Weights of a small mixture-of-experts language model, trained from scratch on English Wikipedia.
Size: 14 layers, width 768, 262M parameters.
Below are experts of layer 11 (counted from 0) of a mixture-of-experts language model. Rows are named router (the router's row for the expert) and show model dimensions 672-767. Each number is 128 + 24 x the weight over its row's rms, rounded and kept within 0 to 255. Numbers have three digits each.
After each expert's rows: a language model's description of what the expert responds to. This comes from a sample of Wikipedia text that the model never trained on.

# expert 37
router:138105142125116114114101128116147107119156147112133102140180118107151102160157144134118144183150115130126117154132122117094150130140120094093157077191143158112147144108126094114146130098117125110121164102160133143114172135116108180125157176094157112084085133126128134129177153088117153130
What it handles: Verbs and auxiliaries after subjects or and, such as has, had, have, went, gave, began, plus and and with.

# expert 19
router:148167142129151126150121130099149117148104138114124122103148112090147131144175072168135122144115134113119164110181133094118155077123081137123127127127152104070143126156179130116113135102099121120137125160105107125111151151121118155141131158157140117115140149090097123103144122190171111105
What it handles: Final digits of years after 200, 201, 199, and date ranges or units like century, km, m, ago, –present.

# expert 21
router:071142104113107138143161128136124157114110145143088106134150127095128104088158116155118148161085129157158122127119096161109128090122135127137137108132143125125111074173107098137063135097117139088145126124158116121140115165141115162109127111116133137143063083123109097156083088142087122098
What it handles: Single capital letters that begin a proper noun, such as L, T, V, and decade pieces like 200 and 201, often in sports-league text.

# expert 59
router:127127117136119097054109123158123142192113165133102105130126135143133168115142075144112144102162143106141109122148116122118155111136138146140141117132121131099141122141140158152092125160146144107123118158135105135126093137133136149125158128101121141188091125162168138118101152078199134161
What it handles: Pieces of Latin genus and species names in taxonomy lists and synonym entries, such as -idae, -ensis, autumnale, plus species and genus.

# expert 3
router:126035101109120140121116146137183104129123108214137157089102110112112122120130098178093131116099149138117138121147136088159132084136164108124160167103133157113109139136123105123129127168112118109103143095121136108134094097120164132129143177100132129118153142101106121116166124161125171129
What it handles: Family and credit words in biographies, cast lists and sports tables, such as wife, married, by, featuring, plus country codes like ESP and GBR.

# expert 32
router:093135134084132143114148143113138110082108075127139101141150138121128123131160144144091107121165144129144116093118143114130073155122142105115110107087125113105071142154116185135154124113124100128159134127159147083134128150154128125121183128149106147117162134129139130138144087155126140144
What it handles: Short letter pieces inside ordinary or foreign words, such as bag-p-ipes, Atmosp-her-ic, lic-ence, plus whole common nouns like roof, engine, farm.

# expert 5
router:143144129136133200171091156126161145084155081147166133146115105140095134164154135122124181171111174158161130129179135116116131156129157131098114121113143119181148113086068127162125153087158102115080083162145191156072069131156143122100105146129153100145130142112122108137145086124123125129
What it handles: Full stops, and, but, commas and semicolons that close a clause or sentence in prose, plus decimal points in coordinates.

# expert 51
router:130140127148139152116134092132123113153161155125140080103100152151096092148073146174169118119121135099106117119114169117167105159160098110159111123099130175122126120126137142086119115124155124083182162095115166130096115140140100128158083136155153140115104123124138109099172168142099102119
What it handles: Field labels and spaces in infoboxes and chart tables, such as Released, Genus, Coordinates, Born, Time zone, and year pieces like 201.

# expert 22
router:127120152141112132119134125111146161135147139141171132133123179114126170132100133103146159141095108184150113135083101140135136108133134122133070149124157099098152130136149112141111098141135166131138113123103100149129086143164118095133112123150123090112122127114148137112151114114153146152
What it handles: Words in publication lists, citations and honours, such as ISBN, published, written, Released, Episode, Award, Medal.

# expert 12
router:109076123125133094089129139131199097132128128130139146129137121134123119123149140111105128130131089121128079135152157108128104084152102137112107144129127148114128157106153113135163133141156102097105115133156114142134140067139128128161116132106101181123094115108092160123115123098128088150
What it handles: Pieces of sports team and club names in league tables and game prose, such as Rangers, Detroit, Athletic, Royals, Cleveland.

# expert 16
router:115104144083148099163121142081136112114145069144111128116134100123163109140096099092132119123168154148157127148129142129111118151148141118150094160115103100118131117125151139106128112154134110139107118116101146118081149073127146085096158157135149148126143161095134111144186134102099158166
What it handles: Words inside quoted song, album and show titles in music and entertainment text, such as Love, Night, You, featuring.

# expert 39
router:126144119164087146144145133145157112092125124168137126147097145091155152140141168136139123115147127124123106082150163104148153082147152135103112107137150178121082124137109137116138097128170110150156136094105120166117122115152153131135147180153114140145143089134129117143083098153150097122
What it handles: Nouns inside names of organizations and institutions, such as Institute, Committee, Association, Society, Museum, National, plus == heading marks.

# expert 23
router:124151144170124086099124160093159127111134123119157131135131088111136112128127167095161162129134149167124081130131130149135084115131110166168112156149148119139100182149161129132122125127078130119123122120177117159132110103137108080120119140129133120155125170156085130147131078122101105113
What it handles: Subject pronouns, modal verbs and person nouns in plot or narrative prose, like they, we, must, would, husband, player, commander.

# expert 6
router:114122137063130132101095151157138131107131101158140084131104126137082143115105092145129132074154125136141134115156116105115142163137149130113122121102121120130133141126127134170127119126102108185155160120098116143121135092102115119147111057124142137100145120146111174112160121098115092111
What it handles: The first three digits of a year in date ranges, tables and list entries, such as 201 in 2015, 199, 197.

# expert 15
router:118108135107119135123153121137089137124112115110144175125165117098124131176098171109149097182151107091140112127120153122159089135130133113073136161180112081130147120168138137133161131124139131129115094101153120132112142118149155111098103153109078114134098145094135112144129112148110125088
What it handles: Place and surname pieces such as ville, ford, ley, ton, and County, Texas, University in addresses, districts and institution names.

# expert 63
router:103146172163132136079110126118104109117104145105121163099156141131109123151153146126113135118131130109111119132093153112146154122114121139130147101111133127096087112113129133094118125103082129144146122113135115111145115136133122120189101149111119118102128127183162151148091156154129128142
What it handles: Standalone space tokens before numbers and dates in tables and lists, after a pipe, colon or month name, like | 14.

# expert 1
router:137056096093160133119124107130147115123154116139116106099126095067151095065130151129156108141109116153141143120149070132063128150148164162125151170139144127080130138163154124130134125121114133109105122122107168109115095121128146141091161108144140131132125144113158102173123146147155188114
What it handles: Prepositions and conjunctions opening clauses after commas or periods in prose, such as However, After, During, until, because, in, of.

# expert 56
router:074186096140139134114159105151143153118127181172149107145143129166147138129121077085130145113127137159135100125115147115111167093106177080111148157114130185096128131118090110118148162162130110119134123157147107098142156121120137142108097166109116131117137158148136116114121111156111129181
What it handles: Line breaks, list hyphens and field labels in infoboxes and taxoboxes, such as Preceded by, Scientific classification, Animalia, and United States in birthplaces.

# expert 30
router:136126176150117098121167087102134146087136141143139167128148140147100110143111107138144082140125088130123151149087151102133105149139132115167145139137089151125073161083130134080153131118116173136135128102114102139096135134122123136113125123109128128135174162123156090119105112109101125091
What it handles: Wikipedia section headings after == and table column headers, such as History, Group, Votes, Candidate, Date, See also.

# expert 14
router:132158141145123144097147110118136131107155133130078139110154141125119094126143143099136166146139113130065082120127155159162123128110160168140079124164125137128116131104112122094066114129147146149081100089080116116140117156138133126121147098171095121084127111113141109140110138132150115126
What it handles: Pieces of identifiers, IDs and abbreviations (ISBN digits, call signs like WWLP, chemical keys), dollar and pound signs, LaTeX subscripts, and spaces before numbers.

# expert 13
router:131100126080077139090117125156148155170122173116089090120141091130118191126139122149141089078129107131138157092169152161109129116117117115126112118132126116088121135103124142136087143089098170093111112139135141140115136118163087129125142086122114132143090169129113132127106123112143139154
What it handles: Species, genus and nature descriptions plus list dashes and spaces before numbers, such as species, genus, over, up, understory, 4.3 m.

# expert 52
router:114121169121123118136131137118153160087098105105106120099156103145074169115118144139122130102096112140135131168115124110124121084127124155168093115157125156141176138067158127122127148120123137118086166135131132147120118138146158188126115064154134108121114064092138146152117110175147163105
What it handles: Syllables of romanized Chinese, Japanese and Korean names and titles, and non-Latin byte pieces, such as Hong, -ong, ō, wa.

# expert 8
router:112127118133183130134117109130151116110156149056158144114105127147112121109120106097154155123111099100125100094127118114137134103108122109143158184122150128127155163097114126066151096152115106144124132101129123135081123164132107182141158130112102110089166072149110140099116140131114149120
What it handles: Country and region names such as Japan, Canada, Chile, and paragraph-ending periods or table row ends, often in TV and broadcast articles.

# expert 0
router:106160140155147130156103136079080107135122126162125159097117149150092136110142140148120147177084106067102179126073109126157149136132115162105126149144168110149141127121122167136106207161099128131123117124101109136120186119105131125142101158114136128070135131119102111099123129151141102170
What it handles: Nouns for fields of creative or academic work, often after the or his, such as film, art, research, education, painter, novel.

# expert 35
router:166095113082166174193131132162091128137161146140166096134091117138121089121162112073097096135132122157141091110124111075150168127118131095112162113136119156126123120131166086138150143138138125146138106128125093125148160111128116127152116169110176134129149077140145110157117147141164139141
What it handles: Table header rules, line breaks, section markers and row-start cells, plus infobox labels like Preceded, Votes, Goals, Genus, Burial place.

# expert 9
router:097099158165136127111147149154141111085145145121154133098110100136110091123136138145113114104146150177125117124122154141152134108135130149151131163118128120142090143088155133117151160119173100124143140098150099095147134103141110162155096132105118124126111117120128105103103118149145156107
What it handles: Word-initial or mid-word pieces of uncommon words and names, like ag, cont, disc, plus pipes and == marks in tables and headings.

# expert 45
router:095153152162150140123074139118133135117132092121126117118113150121129111104091068120102100146141093133091082104143183101139055085121112119137160122127155137131119138130094124115124117138200128160100074127174132179105124144138154085103113117154146134107126131100143136147113105085109111133
What it handles: Subject pronouns opening a sentence or clause, such as It, He, She, They, which, often describing buildings and churches.

# expert 49
router:151096113139126122138141124123204117095168122142121105122111078173109079147126144161131145145143161150138144171118120120122137133120183121141165150125108131155141156139120131148155145149075153115118107091122113115118119134113142150103124154146148141110125126117132162130177141117084189127
What it handles: Number words and year prefixes after the or a, such as one of, two Swedish kings, single, 201, 200, in stories and films.

# expert 43
router:136145145156138103128155136140121136121130147082157140168093131189089087145115106170121075118134173123130149068150131140161143108079140133134143158126123115130131115090142094121137159089164107086112136095133090119146080100102104141106086148134144140127121169095143102121101117118143100104
What it handles: Pipes, colons, arrows and against in football career lists and tables, such as 2002–2003: Portsmouth, → Berwick Rangers (loan).

# expert 33
router:131149135145119138112139136175110114086113131104125085121133212127133145119077124114133147126147128155136091092110103145139143142125098172129113157103154123124135136101152110141123095137121135144105157116089069140144122121112129125140105104109126135147138123170121123089116156162113047116
What it handles: Plural nouns and plural suffixes after a verb or preposition, such as people, members, votes, and pieces like ions, ers, ations.

# expert 57
router:082147100154125119132128144111127109097120129116118136117120166122155077146131124129088169140143108145161153130131124091124110119163163124169131146143113076130166135190149124109093132136146155139124124117115107142132130189151087120154125128129095117100096135095137127129162159114136148121
What it handles: Commas and joining words ending a clause or list item, such as comma, to, and, and '),' in prose and citations.

# expert 36
router:094137090128125120117118113128143177145154162092150150175168152097123125137164154120124116097129089106113109137126112135098131170129123123110095166145139160122140128097133117139113084091137139150146125150137169132155128103120071159079125129088126112127093207099127128109089161104099104152
What it handles: Tokens in medical, biological and technical prose, such as cancer, cells, treatment, pieces like anaerobic, plus connectives like is, and, or.

# expert 53
router:110104158142130142117161093150105082096099113145140156107143124125121139118159145134118092119161071114138170123092136160192113121116125139176114095102122145104095150125064129084146133108158137124127128124164169169112145147119091096145130115134153157149121170104149100144131179129135111092
What it handles: Word-internal pieces of Slavic, Hungarian and other Eastern European names and places, such as -ović, -ić, Kar-agandy, Vasilije, Krylov.

# expert 44
router:106188129118128116101137141154148147140105139067147178099139140146128135056139132121135123085100117140144115094142130100121182093140089141135119136137137099140154086124154153089149118094169117113147109133161140106093145113119143151169145111092141112160115123139173120144154161133135154084
What it handles: Opening parentheses, quote marks, table row breaks and spaces that come right before a number, year or result, as in (quarterfinals), (87), in 2010.

# expert 60
router:124211077104115135141128140095140146123102149123126173132107124076127127105125108157101139159148124083148145126130100095132147152142132167135148126145153194133149146145124132088148109134118142117150145157088165160117115124151123136185127159125151108146130149140103119119152193170111143115
What it handles: Prepositions of time and place, especially in, during, at, from, and narrative verbs like began, moved, worked, took.

# expert 26
router:125138131122093119172125117157156133096145133102150123147153122140171074123131138115106171100133121110112111101124147139096119150144125157155123129133127144092112119118139090138126121152099124152119108127110103097140141122155116123124152142168143152099129139159133091154159121095087150123
What it handles: The word the, and possessives his, her, its, their, after prepositions before nouns, as in repairs to the castle, behind the pulpit.

# expert 17
router:151117140194146084136127096096091101134149156106123158117159120182151120153123144143133120145117170125139111157106135172170139127103103137135130163104139114127160128099129084127174148152155126136107178116154101159142107100113118131095092168086117160095094105085137131130107109122120099165
What it handles: Colons after labels and in times or infobox fields (Kingdom:, 6:56, Label:), and pipes, semicolons and slashes in tables and lists.

# expert 29
router:159148151124136104139100100100104101176165132106083169129121162141161105145162145100072100147166098138127146113089091163126149157158130096183110142104102114137150143125147089117132101162135080149122127117128147126147154128139146088153161130155090114109109144102134165122098108092161123139
What it handles: Pipe characters opening or separating cells in wiki tables of results, elections and squads, plus infobox labels like Coordinates, Born, Binomial.

# expert 24
router:086144163171123127116131060092164144100145077126131170099118146146076097106104114173097090128181114146120087146129119132119090172126108129102145106159109100136110115085159147141109155101160133157164116163103100107111082144110126071132131159082137126136169097093114105107129110109111095118
What it handles: Common nouns heading noun phrases after the or a, such as line, title, version, episode, limit, road, match.

# expert 47
router:133120118124080195139140141132110090127118120144142141113160127139147134109107147115145107137090153136161131139116118178157089140128089103101123111137154130131142139108073135149146135116142103137123178138146146148133138098108073148122110110125128168093107111099089142114095141117104152052
What it handles: He, she, also and then starting clauses in sports and career biographies, plus inner pieces of surnames like Ebbsfleet, Lingenfelter.

# expert 48
router:139087128117123154123129119130098147153133149101152159138137114155110149141126129165147134132115147130125140142120108122167113113132136180102127164145134122099117089091135129117115133133098107072149151128130140095167147158131140160129107118152135146150122103147140132098146096121127161119
What it handles: Sentence-ending periods before paragraph breaks, commas, clause openers like when, where, because, and reporting verbs such as said, stated.

# expert 41
router:108109153186189168126118146169124115131138100110137119134112094107113136158131123131125140180126124144128140171156145114120124120101127111116172135111144128104132145114089106132115144106142114147073105088193139110085072154118143125126091157131131134124136159120107099101071104118090129124
What it handles: Periods as decimal points in table numbers like 72.9 and 7.5 mi, and sentence-final stops after quotes or parentheses.

# expert 18
router:109130156122133169158074136125084099075104140133063102099122158129093117111146106123118142103158158128085123156143137084108127109161096113124121130078162115106144077143095118127131125172118123166116121168148071140090154139154109140131153159134117110122134125138123142117116107183135099158
What it handles: Forms of be and become plus as introducing a role or predicate, such as was, is, were, became, established himself as.

# expert 38
router:190125106162130135145141163099120154119139166073116148135100117187130129137102160099087157119098172131091156138102127110127118081139125147131069099101117093128120143136093114117122138129160100131105124141145118153116147124099166126105149127092115122127130125130156127096109137152147133127
What it handles: Function words and name parts in articles on schools, companies and facilities, such as Health, Foundation, Airport, education provided by, offers degrees in.

# expert 31
router:132148136142157150114134143100127134118108134082140176134138130137112155186105149175105116159138093100106113110170137160139140165143125093144122111115152166165110139118123106123160150122148080109117177114109106152125128130150108162155083195104168127132090103109157118173118118096091118113
What it handles: Line breaks ending infobox or taxobox fields before the next dash item, such as after Arthropoda, Bengali or California; also the.

# expert 54
router:145153113140181131169161084146096150149139146145115084162100151113110159110141157144163111134127082136090150163128123119092107121100139101102114099115155125159108126127126136108114143165164122124088151104093147155124144102146154118129112102134146140101119113093096144091140114076129098087
What it handles: Month names within full dates in infoboxes and lists, such as 21 January 1990, November 1969, plus table pipe separators.

# expert 34
router:107098105135133094134130140133080132141112115083152155109127106167113093160114120150144167132122123117165161182089132148106138140114129102146075175163126178141119138143140092131124102120157151108098131119149166126092174121135177133131122129119144157133113155114096123121132151108086128125
What it handles: Adjectives and connectives in descriptive prose after of/for/and, such as social, economic, various, his, great.

# expert 55
router:074134151168145134110146087136154136135114155112149158134131128136138147146113147133129101155139118152164127130155120143124144107084121133123140135112150119148130169075153125099124153109163112137108149078125122112135127172115112130161070137156139140135138137107145121089081103100141091059
What it handles: Fragments of foreign names, phonetic transcriptions, diacritic letters and LaTeX symbols, such as ā, ē, \, farθ, Shanmugam.

# expert 27
router:105134063109113077151151109140119149161123123110102134093073131159148123069125137115149150107106138133100139088123097174142129121157121137162142147130129143136131110119084169118143113100121165111130170165140121141152155148157092104171182142131139150166137154127114082147116136159084067159
What it handles: Prime marks in coordinates, nationality codes like FRA, ITA, GER, and linking verbs such as was, became in European biographies.

# expert 62
router:096153146117169134091143132117091127097105093110128071121147092126103143084121130151084132155141105162137133119152143118100130120110090138135115120129187150135112143098127129126142153121062132104134116134120152080146078138092132110109130091131144108182131101145131185135099104093079123153
What it handles: Prepositions of, at, on, for, in after nouns or verbs, especially award and career text, as in finished tenth at, Player of the Year.

# expert 28
router:145149143097125115092130128169154108119093112145095124178147116145154096129122119110103121133149116178102161119098148144144108151129107112132119153161178135176119118142124097143109119152133141119162135138117097106177129104130129124174165109128145140112154092074127096119092152130157098120
What it handles: Spaces, dashes, minus and plus signs between numbers in sports scores and statistics tables, such as 3–1, −13.6%, +.

# expert 25
router:153140144158131103104183121143137154132127152114139106167152123109141146141085123161156079106159143152112105108157161111143135133130112106103125133127093177144152141095136141175139142127101106130117161122132098120137098147119119111095115098089115122127137098132165124081147111123111097080
What it handles: Numbers in election and sports results tables, such as vote counts, percentages and decimals like −0.7%, +26.0, 73,459, plus medal words like Gold, Bronze.

# expert 20
router:069145117164166119168160127139166128117180158099174133126148099139070077130113095160135090117157130155158132109139158123162135133109154116125116124115113120140126131075123129129117174149179125122123174064134139095140113129145124150165110130133105145100089110115171126082063115116159113099
What it handles: The article a, sometimes the or an, right after a verb as in made a donation, to a, plus letters of racing track codes like WGL.

# expert 58
router:152131168106162140137111106110106160178138122139155112100087102119165152138123157127155179165151110120109143154127119125172137107153157134122127099151111145136131095113131174099099108148138148125157120122118100101137144149110173105114116099126131147184117167160116131162168136137125117089
What it handles: Place and institution names in political or geographic text, often after the/of, such as United, South, Liberal, Ministry.

# expert 10
router:167151159136127116091129172147087086144070118149170142132120120090110117164133171125152086144138165111143129122104168140093099132164112154145149160152135141129150164156108113130149131129132140111161093126087106130107099089125127108104146124064165136113123121156113160165129118101119094159
What it handles: Given names and surname pieces of people, such as John, William, Richard, and name endings like -son, -ley.

# expert 11
router:090139142175096137151143133127106133131127140131135148125124138116120123123138116150116104164122118115121139125137171099111082129108106162132141137084118119125162120152125109153126119126065123125105122091153155136140114140123125153124112135152123145086132141147109126094134130143076142132
What it handles: The first one or two letters of a split word or name, such as D in Denney, w in wishes, cl, sh, p.